Below are experts of layer 11 (counted from 0) of a mixture-of-experts language model. Rows are named router (the router's row for the expert), gate (a neuron's input weights, with its number), up (a neuron's input weights, with its number) and show model dimensions 96-191. Each number is 128 + 32 x the weight over its row's rms, rounded and kept within 0 to 255. Numbers have three digits each.
Before each expert's rows: a language model's description of what the expert responds to; "gets" lists some tokens that make up at least twice as much of what it gets as of all text. This comes from a sample of Wikipedia text that the model never trained on. Tokens count by the router's weight.

# expert 37
Commas, and, or, but, semicolons joining clauses and list items, especially census sentences and election result tables with percentages.
gets: ",", " and", " |", "|", ";", "."
router:129150147128179115069161120171154188145112135147124155104120068173120112117130120046155042092129118207087145166111150186139059093119120135103140160112135139155113100090118128148128156143164126120115115167105149134103158135135111045065125089145125099116080154142153147104125145130130112111
gate0:039135131139159147105082123202128133152113149164136154161162143109134116124092187123159100135111136137102129173100164135134092105127096114114060100164149124127149101179075150169211161136058167118069162063136096068106112136100142131069151124153128116148103169094146163119118124122115103126
up0:155118167168127140117114145085111082115087103106124092077122097111103175098145098158140074137124123099149118152124102083134123166131131066114219161124174115148137156120178082095104130162090065191083134120120105133180141123128100211151092171175106108106192126101185110118118185107111129084
gate1:176160112091096128127088083105067120125089100152102125123087141072146193144116145094158155175096122134181096081103124124121140144090094186167129101111136162072097145197123113162121091108128104108170130110152144070138144103138101114139167098149106110068169124125104129101117151108161169070
up1:153136073159132133155111088119167097087108114082122158122101112153145082149082134175076102053124147139104185123099042080145158090183159081091137135127159097116088146144159067059166152116114086147170116145163115136097160128147175178157107090146089117121177134116052152048147167161167115129
gate2:154174189133097149092068090097126121131140101126110114077126065151130152164095169174103127110141216134151162168108109078105160096129161162172117139103135135158131143093147119123081087125143144139149118158139128092123114098164074134165087155038117079085166175143136123133054074083134124149
up2:075160143140132126123169116123094086139145154151078074161170063146164131118140160109105109130093118097136142118131149066165111144057096139169126127128110080120181121139094124173082128159124132170147140088198142129164154112132144057126145119105117105138094120183164115166130174056133106118

# expert 23
Pipe separators in table rows, semicolons in result lists, and biography timeline words such as began, continued, until, died, born, July.
gets: " |", ";", ")", ":", " years", " time"
router:131103142133164119065193148078145207151065088134170127110096123145111081121198069097141082124138099105124148103149036122121054080122151179137107156117134172115104129078161146162111185165127133054117056180125095128107169154079146115098092089167065178108157171126135106148155097135098116105
gate0:115185145101118139146090080117091121099153187138144155155111187143088114173098130053149135114150143106095104100123106152129075103143094078142099151118207147095095132140126088157168111128137146116202198202118136097123175159153112105118080104113159150134122091153172169186163088148104147117
up0:050115138202156113121139111168143107091198181156173157118137181143128208107088175137103160114126134137151165183102199128126101144164138125184119133153077108137167115183113183115120108134147092070112129122130111111127140130096150151182121113114131169139134100101099061127097100133151128169
gate1:131149140155147158163124146165163106109119109112137065132107134102102102096089130092130102165138151106079142147100129143155107072165133071108107156097154112095123112078040097130183145173154152117086099205133098196075124156078150135153120134085152118139115127135143109088155101149128192152
up1:175111123088161138149120178120098116139112157151173143160134125134125100132092133108111114122088133108129124133135189156149154124104153109091141093125075060191101107145195123109172098147153156124136078128195136121108180111092097129185090175129163113164162167172160147133157114133143125106
gate2:119146163101121162107028128157136148106150136128117153128128199163122104141155109087085141097086143107155168144123137193121123153119152140111112179057127103158113132067123086087148159100137122075077141104145186145079131188132213081092051113106186150106130151105091128128096125157149076135
up2:133109128105124117164114146114177153123095192142148123138126154143130098131122123114177134079180090130190114131161053177108187172117169117107081103146118163157154135171062050133200110136146160106175140134082080143148123086139112117158135150131118126149141142199117069118097130153138148112

# expert 28
Function words in running prose, such as the, a, an, and, its, his, has and have, usually right before a noun phrase.
gets: " a", " the", " and", " of", " is", " for"
router:106153156136091089143071133117153187162097090090151100116108157155095127131158082090174098155172105156122184185131145137077076107173096198112114123102160158078106077096161092096148120105156162066114129141085140155208142126135092121136105090148157152127124153106103089117203169178109109155
gate0:116111073152132111103194122161100124129153102115085126134082174117156123103168114143132074158102176113167117162131168137106122120101165183120138093134127158179111112112081081207105087138116116101094109121127107121122111129140152125177114195138154115115102148186169093173152181052113082104
up0:092122224140139138119150096128136135107061106155097119141146125153102134123128127110135129168167157088200121057150132067115093136071109181176104088113094141153133052091133104097122108113122131090155139145167169127122125103122133105103104120129053100140114109075105189095109149124134118108
gate1:213201126104089123110158143089184177169142099136158103072156128162185115098180137123105121106074125156152128189149160111154092127155095170044151148145130122121099076159126129114154139134125157070176111139146135124156103116202159123130131141083189177220156127106139147142168100148101154166
up1:097126140084128107103119095117087117154169103092170128144148160107145130119096056073058123118082083180110140149146127139127130143118085174061168138149095100149172083094109130160155120172108131125126052111126083131129089170094160157130139076110163191123116168133143172143126106097126112154
gate2:151118132135114178121156188104079121101176095169114114154142166143108141084174169118135147129134113177116137063096124118212150092073134082174169116133162165154146155093205122058156097118100141126154148138131142177163108134140137179148073075153106170169181159120101122173160077145155079150
up2:175146107186130132122155099111098104034096090135147147180126156126150140143200137134140130131120184178140172148115130148129128154134155074129153164152133147163160070189117131086115126141135128139106156097177132162150183137113138082084120107144128132085161124159056092166093125120072169145

# expert 20
Short words and prefixes such as On, out, off, non, re, free, None, often starting a compound or table cell.
gets: " ", " on", " \"", "\n", " On", " No"
router:105208160118140116152103106086138154139170108144107146129137131108074113076160028101177059155167053088176180119111138129169136073106113179135129138120161137123127058073134123096129116186167189114131086177129153127164165119107080097145117118125115116116102150093134098108095192135140140101
gate0:082112144132141128125151121159085122133090147141131206105092061115120091160145094137116083149219087099125113117118136123169113102139159175140115138184075140163173132143138139113196077122094129117199194137174151161099137152106108132220098171222077163142154182104158136171153162085121127119
up0:112143187137117111172115199143112108205188091146082114126141150132138159103092132080164123117106120134111114139113140106153128167184134149188103110145118178147172105114137136177110099122141185084157127122084108073075106181161110102180132154160133112191118119168181137119105089151147078077
gate1:106185104105123143163108125064078128122104089128094118170089169136126108164110118161115153171100103132182142041124114176155094107106085126120113157136130166084080160203143143094156119147175132130160135124089092139154126166168116132096129108171094146149119167110121148134122116093122137115
up1:117124097092155150127119130109137091098121158150097112083126067134060090109097176140121088099102148140140098156169133070108119140103133108117130141078133151156052134096120140149109146045118131111130109159122171057109173174199105115100154102174135163211076160095182102108166174151110133090
gate2:120091162132155102156111109136073095120090152189115112133151147113073100128099088148130160113118130118122142155119140095127140087096102115146129097063143125117159112147158068091151045057171145079154140157092161100128109213076115106148099126042138131125095136182093069133214183091131126137
up2:092096154173165183141139109151111134093118135106100106175108114103056166079096125104118179160128086128185114170076082147118097130135150104081108089091128134184086088078106157121117131142122084113135110173142108089158153149166156176118168106082061164117078088142080147119137143135110160113

# expert 1
Table pipes, commas and verbs like joined, defeated, featuring in sports team and player texts, including country codes ENG, ITA, NED.
gets: " |", "|", ",", " and", ";", " with"
router:180134129182107101086100115122117176155064101156175109102102114182099126117130123068178110153145120091115166116185052109095095083140124205139110092159120155125165072122159136122141126082156151114134113203145135144167139090151103127108134112148177140129122134076078094086105131177105167163
gate0:147131092091140143067157147100137199152184099121121077189116122131113174111085140099145101167111149141131177106104120101150123115100162116153147131108140082150213147126131078161149050147078132092136113104150167155159120089103107118119126087213145143143158069197115130170132128117095137147
up0:123107131042124127185177120134107175104124183151110144217143099144135156128134130110158133123176133085095149151154138152110113154141170185214102136103163040131137151094074166113133044066096154091168101223128162091094108084080130108020130128176135152142152107126157093081141125106160095167
gate1:059124234156162102130098158203151096124153120131116108119158199119076106056075134151138140149111116139116123188136121172137125130138152083178105097122118136078126129111139054137175073171161169107084143158113190069126080079169191164161191115142159118117059095132157117077115121157165179141
up1:088178163057128153149113156090104155169113113126128113085137166116140070133139137162101112118146170117149112133100110090143089151139132100119127166143115151146106085164139102130171142126166106168149168142122101111129114129135127144150166117076143122102111104086083126110103141084136088134
gate2:140078099149052166115141132120193103145122131113122079107160097142139147145112116151069115082171097127177173118115040083143143103109103148173096129115127094117186140105123134128105124143163110128156100137163085117150130133094079163137135145110167053123145165109042124143155143080165096169
up2:099106130154105151162222097168147139149161082066180125134126131130171089148150156130213138127149160114155134121116098129106140115137144152156079162135126141173188156137168132149143095078134141155125139116078132134118180109106104201191130105132123136116122092081183074167081109136099086151

# expert 57
The word to (aimed to, released to) and modal verbs would, can, may, could, will, plus some table pipes.
gets: " to", " |", "\n", " would", ".\n", " can"
router:108127188101163141140171124075118190129104153135092131101115103143034055068154099069156098112137099136164178094115096117125126089134113159109149100073140108140171090144121167134128140151158097168068158146057125170196170127107103067156114117163126165148068129153122106147153158222112143094
gate0:132197142125151165151204167107135136100136156153164113096084139160134128155116117152155114154159133085121142083114131132123126117085127135117162106088098138161134059149103246133150093130152143130122102093122157136107120141088138135197170112130106118195225113144163147142108120129131141160
up0:098156150197134057146074166062155130127050200143139105097139106182134116110138130105155110107152167081090134202164146128102136121129222149165125142135084074086128122146126133166140184101120146103083154132132099087156142094167102092136103151172127138129162129131079096133129092130129194092
gate1:103101105151126135121091148165130075170125086115143152165213145141201084149168128131107119176132083142107137146132155146114149081113132148110092123093152110096142072126183129134148081096166146113107145117058150114186082076095129175191123160110175180093089162186086143124093165141096115105
up1:157130103083096177141017125157188128132141157156104099167146067153117105169154145133088164115100074094160155203088146105188124093136109100082108086148177115172102060143126163050119142170124154126088049137102122138066145162078156193110096095145148174138167083073154142159101110159123128130
gate2:122172171156111120117173111139140100144150121160144094115100104084183074089072109073109050105093075183171142121140108135143067125144144121116128116093105110153127136163124175094166116084185085143075114111152142153117056129157116109098066089107137159161149155201085100130123057164144151174
up2:104104076112148164125157105142089152155144100126117109092193122150076123151153087087100163124137087084116097142135121182142086123122119105149114097171092086148123106151061160112129119148114172132131171111126084072123170120105078134157127120154076169130150107138121100114127159155112133079

# expert 48
Verbs, auxiliaries, conjunctions and commas in running prose, such as was, which, would, had, because, However, that.
gets: " was", " to", ",", " that", " is", "."
router:072124117166129143137121099134151142128126155153137078165146167163076064128124070100146134142124116145157203173165104109104139112174114196142093107097130126124155078096170122113136137193135107111040112125077137170184127144126133115092107109119133123138157161149078131117140138134095125167
gate0:105061156171107132120124110134171068138109153136147186157152081107173068114094154169111129112136110152155118140158155104135172121119174124170188096118112131059109134125171102142089082179170106115141127079112074119074119137111137150101151095103137151178150150108162208054129118157143131149
up0:070105118094221092154074105157213114123119139132101097099109153058142077080079072103123145079168126114180098153139137182118113097174132115149181135187113129151141122148131113083114187116094160078093150144090173145098162142100172104121143123147170137150143142102129170175089156166062156112
gate1:116152145075105206087121091185151103137187140183165128119090106094113174151052150116144117108096085095144147112151096207115106136174089130114112196119112134093118128074085182104150096163139141132126128158079090181195080127134158135096093110119144159108174098098164170134113098118128138091
up1:096149121119131135112153133161124188135073119155089129128098198118183128131090124186147121085106123162158138119106115071126102149074070153114117094142108139112133152073117103102126095178186167145146162140103100168211117090163130152147113170093123181139128132169090122092138125099083105129
gate2:027147143115123143120048132177111146122119150100142149145221140129104068162131131181136158111166154119153081157217141085132107174156176136177114095172127143046147174141159127087164128142163136148171134057123104073117169107149081119092052110103120161129185150136102107178157142160126142137
up2:117148170079092159156182125115161092127119146110151120113147152133169213141074096094092061138103142146137134100138140149171061132097173136117141117141124172121095144188137095124166140077141119090148151122149170091081166103060131088092157175180119067110103095141166148080134157166156110227

# expert 29
Line-break tokens ending sentences, list items, table rows and headings, plus in before years and month names like May, June.
gets: ".\n\n", "\n", " in", " |\n", ")\n", "\n\n"
router:094110137146104147111195149129179158138091111112170144158123090137125108105141146025147119126168089136170177149148099083149102084139122149121146097068132115118092085118160143140109118218162118103129100134087157142175140138144098088083083090145129233119109159100113085101160150143136107117
gate0:073217123149154130118091176080069198092177115143146125182143075098110093161082125135137118085103140123145132161111152110122104106105125150161043159181097139159136089106082174169120144170171139092119159119133105167145151118112150208150144185156192155118106119140164119112134103130130133056
up0:089124173098105155098145145146175159131133106058116171147126079096101199105058102194127166110126116103109095104174130133093167186203145103148192065122166176167116127158158142153152093117159120161100140115194139122162106105158135122133095148160125181105129136098165144080124144130154090119
gate1:091182167113083116075117156162123114086130108094131144132114201134167096084173117142135137146153108128120137051110072113116071144120153065146135127143110150103113147091217068062162055160145170123181094080133104123150111180146135159123154177105156116202125078074084119111138150167130147127
up1:096123076145108100082109077128135132147106101115127119120159121114079131142147153105131113151150122101107125108140200130156136123124137199151028147138131120120119143128179136086115136139099135120093085151113155119110163079130141139143176183099144083148087123102130141121053118198150123142
gate2:107128100064113068131124170135166117135133153134118110088173126145136106149128093103096153107143137139097124158140157072085155137154111151168107144143105155071123137053167144159131050170134140069155188163122145178112144152115133149154102126187108155108169136078122173130089143102116108125
up2:143153154160126134110166140114119133142127137140151147076157120085129142145188097150085149096118090162154161090081088117169130126059147161099089140140136124151160136130116120117105132138144081195127137149133136085086120133084149141126159162145098147156172131213138158135133143156197136123